From a checkpoint of a small mixture-of-experts model trained on Wikipedia.
Experts: 32 experts in each of 12 layers, 256 squared ReLU neurons an expert, 2 picks a token, a sigmoid router.
Below are experts of layer 6 (counted from 0) of a mixture-of-experts language model. Rows are named router (the router's row for the expert), up (a neuron's input weights, with its number), down (a neuron's output weights, with its number) and show model dimensions 80-159. Each number is 500 + 25 x the weight over its row's rms, rounded and kept within 0 to 999. Numbers have three digits each.
After each expert's rows: a language model's description of what the expert responds to. This comes from a sample of Wikipedia text that the model never trained on.

# expert 22
router:484472544536494469475524541477496508503509483517494482476490517520496479458471488482526521502506534524488549477481517513481496481486521523543495510472484577482498432507463464523502499511440559502458487525533480484517547493520478502445478465
up0:516499511514487532532507535474518504503517491480528480541465479527483511475514499493520477511476506520509496520493525543522521495481501546524462480523517499477490521475498508503446446497456498475503515445516481501529509491521492486517519506
down0:499506520479458494513442477542479480471494526473524508496534527487521516477499468484528498451510502475488519494476501503505493533505526410479556551480486525535480468523486515498527545478500494542512505493432491452475476492495526540487491489
What it handles: Name-initial capitals. Capital letters or capital-led pieces beginning proper names, often surnames in lists and tables, such as K-opřiva, Sh-op, Mer-tiňák, B-ollywood.

# expert 14
router:516475514520515500511531546471486507507476489510498472514503496536489480460451467470530537535527509530488538465495515477476507487483497533513500479496488536495490473477464479517512491467491515505472529518507479538485514460507491509474504454
up0:484500488501516501523479486541477538521551494549500455497454477474515504474513520529469520477479492516509492526540492520564520497489481453498498505507476506493502511466472482499500518458493533525494523496545513502482531500543517508498480516
down0:497494492515490520449491471489543487504505531452532499501494476496498490515499511493478484506484522514469525486511489457507478496501494556467516570530491523504479511541536463495489467524515478479500525491489526502452467497501501492489545489
What it handles: Determiners and possessives. Articles and possessive determiners starting a noun phrase after prepositions, such as "of the", "its surrender", "Kate's", "The farmhouse".

# expert 13
router:507494516500483502507521498477464529486485484526473468526501501478518449461495466449512535468524533470494519504479495464477533502521474511509463503485446542464502489471447509498514511482479502486513531531520473490471499536519489499447470501
up0:519503497487522481502483529466517445477496440506494535475490516522511520495504505495531508518475500491524515474557501531478506515489514505501524488527477533486500483524501514536533541522484516538478469547486567505542524521529515514503472512
down0:506501486520465509504506475499473531465509499496517485456529483518479524535531450525540526498524517498511512510520537497520501490522516486503491465477508492551454466523481526469503503542498509511561500540532450477529524487502494471480518473
What it handles: Prepositions. Prepositions after a noun or at sentence start, mostly of and in, also for, by, from, during, between, and After.

# expert 9
router:520481529511484475472484524481471517494466458505503459528491510504520511437465437481502513480490469486498524522459495477504475481474511507503461471488483531502471498454483484513491512493470513504470493538513520471498538493544500509458466456
up0:494512481443491509523464481492500521517527481519449441531510489533474504499510486552480520506515494521480493513542507472495519501560500491523525467495479488516497548509496461525443513496521496519529480491456477485476508488493485500446503471
down0:503496476504528479501496498496499469505527462516536478496458465448523541520472519496484518466466558515480521510499493535504474480500543509477512542516485541466494483469498521540506544519475488506465485494491503508494493497488502483481531514
What it handles: Digits and numerals. Number tokens in tables, dates, statistics and codes, such as 1, 59, 144 in Tu-144 and percentages like 1.1%.

# expert 10
router:508451516525517491468511533499494537486502544501497481493497521514465495461470485495526508501476478507471512460472481492448461473516495490482505508486493547479491478502484496539516505509458510513479499509510487484446469515507508485460467447
up0:462521499488445508485516522487487493508512505524517476487477488494489542495523511506487493477489473521494504480529496458492509479500535480497481502493523490515523518510485518523493556521490502519483484477483468503499497486541514492472449464
down0:501466482483506489525523485455519516493527528503514482489504494516505525566469552504518488529499518460463481532550498489539494476465479487500518517541506488508491465538478511485506500457495484485504502505459482507499524525452474513542482548
What it handles: Word-initial stems. First stem pieces of longer Latin-derived words after the, a or of, followed by -ation or -ed endings, such as motiv, migr, archae-olog.

# expert 5
router:521469530542506480495493522447486481517516501463472460491503517522503481460445479520505525494471489521448524485489531530469470531500488520485471492498484520473488472476465491520452495456493551472472498530505494512496497514527472458437478473
up0:504530471500493521517517503503513503481491524523525500529525528458455457512473523501476495551501431511511502464517484545507461500452501474497490506529497476531478470463446492529486491498426532513462464510524531473529483480493501473502494496
down0:457511519501501503507518514517496511528500532514499506459505507489510506544485515492460491506477530542499504524515453458509506512486473524490478560464494483512495493524471502515496513553480505553534489479517489488521526522480496512480517519
What it handles: Foreign name word-pieces. Middle and final pieces of non-English proper names, especially German, Romance and Asian ones, such as Sch-we-ikert, -ler, -burg, von, and CJK byte fragments.

# expert 15
router:516439561513491481454533511454502473516488479504516516464452505527526492451489451473527494501532496520476517471493525505497508496497527571516443487497464541500492458468492477517497509482488536498463515543470503524492520495506524484473478471
up0:464489509478521525525534471466533500500501568510480517520542480495494513512484500512534501512523518539466488529489490481471464494497535487494473478516487493559506525459446472566476545519475558493488496538526481492531464537462505500543463521
down0:473506503511482477455529489451473520492552525540447463468514517496500501459553514484525476507519482488518496455476516538510566528530497494525481524464488524463486487523526532489515483506519495535466482473468514485435542527517480490515475495
What it handles: Mid-word fragments, punctuation. Inner pieces of rare foreign or compound words, like ah in Gröndahl, at in Traumatology, plus apostrophes, list dashes and quotation marks.

# expert 7
router:512480524555553470468536504465481520501480524454502444450498517499463491460481489527520523507527492538487528455475501565505510495506501541503464484490500524525464465482474490511546495507451530486482517536566488518510505515557519479517500473
up0:512478477544483505488503479509511494477468497501547529495507537507471473473479536505542511530473546481518524529458463518476503511512483521458573538495507485488422511464501508455483510451493506508502502453536491510491538497507474553537504522
down0:541488497489471518528470493496485492532503493477480509475509470510514508467500485527436485493505471468558514457511470507523507523527493496529436507556501529519501468508546473463478470536546464480481462479475524505478494539465567480459487509
What it handles: Word-final foreign pieces. Final or middle word pieces of foreign names and words, often German, Turkish or Romanian, such as İz-mir, Offiz-i-elle, Biograf-ie, gre-y.

# expert 0
router:491477490515509479475535498485518545540479501448500493546464505484481496474480454524533495484523465500511525490464490489487517484541495525489466499506474533506510492471493484498507491481502517529512492533496530522510482514527480496445499470
up0:463497504488534491489562563511458555561484538441557481528513466505489496497533523558510471512517496509484452513483449489549489541518530493543452460519522527462507468492513525501495500529485503486482533470542523460482484533495482501463504487
down0:510457506513478435472500472551490515467518481509489484524513526492504487493507496477488509532506504498492490501488512556481472464515500495526510451504488509541518527477481468433490478492515497501436504463516511551533541516493505556460475443
What it handles: Proper-name modifiers after the. Capitalized first words of institution or event names after the, of, at, such as Royal, North, United, Pro Bowl; also of.

# expert 17
router:463494534487507488437523517495519472524482492490512485488459522473501485457471454441549518469520498507458496475502513487477532512539516532520474465489496528458516478525496464526543510471463513490536494537496542537497533523535492509489484470
up0:512519483514522518466509528485491489491503502504509499534564499542462518466493502480510521564489487521484499515478505530531497550497517535497499488472537540523479492494524533523485532487506512530464484517514492482537465504488504528562506493
down0:503488522497524482530468476466468517494525547539487546501489534485495514508493442529476504468499495482504467499472485511500530485516498480536536505470506473520527498515470489471492511530476512514472489509500476503529485474523490501485498488
What it handles: Table cell separators. Pipe separators between cells of data tables, plus colons, semicolons, degree signs and slashes in coordinates, stats and infobox values.

# expert 20
router:545477483491527509463508516486485532487470453472488461491455519501506485523465515477526519490494529525474544506473473479482476492535485524502472515473490534501477462480493489483503550510484478456504487546485456534493522489496472508473508463
up0:510555477480508505488484474504486468454551519465484488486542449471517546492479510491516501521498480493519498499530542473506457480536506468453482506488513528492475489536488530482537514508476497528533504517532537503498462522526506515503529514
down0:493439474451523463501501503547507538481500503498506515547497524540420470467503512524476516505516474498503506480487474475521492477478495498506498492498477505545527546491463483524456485502529540535434480582509507496540518482528516527512487512
What it handles: Verbs and auxiliaries. Auxiliary and main verbs after a subject in narrative prose, such as was, had, were, became, would be, plus adverb endings like "hard-ly".

# expert 26
router:472492503532536480487510540478498501487470504467499510484477487516471463492467476490555497499504487525485514470507483500430449456514526530521498490489477507518505485470481476500503494488474506487479518534517513498524471529535487484480497510
up0:488495524464545496494502517501496483464518463495484522528445496498480499492513468458524493522477513517484511494468521542493481473489496501516490477479489483493482541464498512508538528454473515510538523479501517445530536484495469502509462513
down0:500486492531510503528541472495500504477433517463527510516503513510502520488499554526520523536490520500458527516524465498531460474504535509517485508527465504503499469517504501506466519520536496458466479555449494497488507498456528517521521536
What it handles: Sentence and heading ends. Sentence-ending periods before a line break and the closing "==" of Wikipedia section headings, such as "==Notes==", "== Reception ==".

# expert 28
router:505491518504492497460543518453514523517520503476499436509507497497504510448465513528490527456483509515487527482506481483446493430505537492511450518490479529479480464479484464525491524478456513505505518511496482494479476545502503495452474451
up0:526520486527488530521536458544493567483472520528519491539511480473512510510523475505484536508523484516487505503514474538532513498526538504481501482515507461529514519487527449516456542494476468463466506428496533479492508487500501519493481536
down0:555499475481480473476480458460496498487512505534474529505496511495495532522516533564493516527533511544505497481518496488517502510466452489495470475487525554492493529508478508477532505489532474511484473497560519531421520532502495471523510489
What it handles: Mid-word consonant pieces. Middle pieces of ordinary English words and names, often in narrative or biographical text, such as dev-ast-ating, mar-vel-ous, Hod-g-kin.

# expert 18
router:526498522494528433499505535417515548552510470504465486536461516515506479442464468468555477508486495492465532523490490518490506480515500524483503488476508525481476501488485476543511518457506507511467499513467509531525506511522478547462440453
up0:469523482492473484534463467488512526461526491534473521493523548492486468532502469515458498514478528472539516502495475504514510475500467520545549534492468465518550513471511482510489475479510507516544527504491488487546534518477501512500502534
down0:490455516507500515477551527519494470548466528458528463445509440520438499481501516480514523458527506513470512520485517463449516501505539519494456450484487533520491490503466497481510548477510501488532540492535527499480454499492478465489512484
What it handles: Table cells and headers. Cells and column headers in wiki tables for sports, elections and taxonomy, such as GF, Heat, Votes, blank cells, scores.

# expert 19
router:524481553523501464455511504462493545506488483490467480505485548516534488432458481480524507490462516482499530473451520476494467488527477555510499485494463553513508480479465466517512505463492508504481493552482488509505528495504455500438484478
up0:551485484541479438532519490519520472488494428478506514470486485490548519480514526511500536417515540484496520492464491519525480461509500528484476520522515478469493495499512442534507517521498498526505488460477509502504495486524523472465536498
down0:464491512512526496486491502497495505532455560510485503532510484488480447536483514544501452521474525486503517494515514514486528507476479487496471557508504501494534511461502506496475488521423505531476535505517486486494530499526501480542489461
What it handles: Table cell contents. Cells inside pipe-delimited tables: numbers, decimals, empty cells, pipes, and short entries like Won, Nominated, episode, Toyota.

# expert 1
router:483509519500502495413507477511472486532470509481489479509501492519496430478517471495522517516497538512472483467491515509510494468496502562488482487498474510471476484490467472523511525465515542466525477490484486512506482499503521477501507494
up0:519477510489471526511480479487471466508492494446500515486482514501451543565494515539504491535510510454503482474526490527491458484489535543516507499532478486505539499551515502502496513524516502498508497512509535517487476564508474483495507459
down0:487527477487477460485504517524495501470516496488474456550496496491520479446527485445522500467467438478466507486459525488467508528505462489537500494478510532504477494489455507528490487481453460489480509546530452499453546482539460534446467518
What it handles: Periods, dashes, mid-word pieces. Periods after numbers or list items, en dashes, colons in track times, and vowel-led middle pieces inside words, such as cac-ti, aes-thetic.

# expert 12
router:476487516463526483449510498465472520481511504470488439527500472508498484466495507489553525467478501529445491468515479489486501471532513513509500490472466531532466489488470473511494502476528513506471464510536462470496528515501459506455486492
up0:493516491479495499526544488538456535559523540521516461505475483435474535487532466502517515462460525517498502539486507504519521487518502479505496536482465527474455512570461535468489507474499511513482514483482513466516494518497511535463489509
down0:550471510501452481473512501509508517461497500456495501463530479529455473519510493546520501482518479521550488551486511517521486468536479535497517528502527464474487498478510527485516502475527513496544548558508516507509480504450501501499520491
What it handles: Main verbs after subject. Past-tense and infinitive verbs after was, to, he in narrative prose, such as played, released, founded, focus, argued.

# expert 11
router:488486526492507490436543500488484537467467495450483452491491517518536495448482447496499518482514519523472550483456521497476463483524495487454486495494483527512518507491499497509503513485507543484483495594506519509481505484538472499448498460
up0:466499503486521544482494525478512521512489468503517518504487480518508464497530475468538491531526527513485529476535510489489465465464523525514526487520490477533544543457488496491548524476520526514552545524479478462477523525501477511510524543
down0:521484530552449521515540499547482447494492441522493516518493498498512493474550493498471506529505474516503500527487478539515530517517494517514467521512521504470468482527491503529509487494513532476517510531432482506526461494492520523514514494
What it handles: List and quote starters. Line-initial list dashes, opening quotation marks, table pipes and words like "such", "including", "ISBN" that introduce an item, name or quotation.

# expert 25
router:486473522479511492484496557476508523523512511452469464511514520476474468465430443517508543498485503491461550483498517476459489482491507483541499476461490550500490500457457515551531489463488512524475527572507530486514522510507491505464496504
up0:468472502455516465478487485535489521524474475523525495478429527440482517547504494483503499516492526481507515519505468496517464517519526471534514485482524489512541562504489518541471522538486480536520506495484537460485450501538488490441445482
down0:515563505533538487520485480450467533501475513535507475481484517497520529516505511495495515514557517460501479491492548498495493454476463500475469485494514499496510471504506516449493483504466525475496473447489479465489522499518532504544510538
What it handles: Word-ending pieces after short stems. Completing pieces of common words after a short stem, such as tr-ace, tr-ue, cl-ust-ers, plus directional and plural nouns like north, others, species.

# expert 30
router:506531495485503467488510505496494503500485534471511415493492504504513526450490487461535503504531512513504512473454495472501478438504514573500475506488444537476495496459477480513540493486477510485490477520510506495500482536523469466435534468
up168:501487492517554498510515483504515485520476489511468507482537505529468517460514543520541517500517501505521480483495492499427514475518510495542513471534540530501520483502467506512487486524537501518497527460514431493452486507540539506516489491
down168:483485505546515523518472528485495459466539489512460555486506539483525498505471453464516517521472522499508569493478491509518508525444523481479470560520489488448498515475530570482511472516495532471489519517480525509495526482464507499503476496
What it handles: Year prefixes and to. Leading three-digit year pieces like 201, 198, 195 after in or commas, and the infinitive or preposition to.

# expert 8
router:512471541506512483455526501456515517504457522483502483503469495518518514440508485466520496504492533499487521472498490457466481524496512531506457490485450576485484485479504479517528499458474509482503495537513483494485492520533502492473498472
up0:460476514508519504549508494486463503504530520571509465439479479484485515467498489542491544463482478521517496566512503510484550470477513501523514483523505528496492474476489484514492566529506513510516491503446510468494536494516512516524488533
down0:524495515562466472473536490460502490461520494507480498486501494490522492449473539516512468506489512514543490440463507471504526495507553506528476518502513520498484500522497499506532496508510484471480468511480487505504464550485475479469539445
What it handles: Commas and clause separators. Commas, semicolons and closing quotes or brackets inside running sentences, before "and", "which" or a place name, such as "Reno, Nevada".

# expert 21
router:475490500516509478483520518475486527516497523449500487489512490483474489483449492519529506474503505502464541487482500516493486453513511526530519497466487521486535474470458475546498514472473557486512510545487469491508548495516458498436528488
up0:474506541534522493479525532459513481495496551493499507484490518446479512522486528497518511512496483462512551501465492518475486505476486513530514521500518550483522470483494474481486505548504513495450500499502519498495508493506519469490450530
down0:503510475494481509511485501569511500511524485501501501488511467469494511475528505466521488496510535509496496500539536479519506513499505502439475490517477506524449530500482481472489508509577488499534502534470518530508496484506539520507508479
What it handles: Name-initial word pieces. First capitalized fragment of uncommon proper names, such as Cand in Candlestick, Cob in Cobra, Slav in Slavia, Kot.

# expert 27
router:488480530495508499481518539463466476506464485467476491504456508537506483464465458480515543537489493511514524476486504526460481486540533546484462504455487516477484496473482480551507512493491518498468521510530505508501502512503469510432495473
up0:496462443488507493487467521483518526518457536518527514480509537485479532497468505521435473539543477551479529514511504557504516498491492499506505503469493485487508469470469527512513479469494494512482531486486501494489495505524499496497485466
down0:466511524475513510526489427504497473475498508486484511477485460491566492497531492488535488491481518458477505518502494468475468469489505477548477498502514503514524518526492461463486542541506522494491524539495488493519534497494486482496542519
What it handles: General nouns and adjectives. Common nouns and descriptive adjectives starting noun phrases in expository text, such as students, political, local, evidence, Domestic, jury.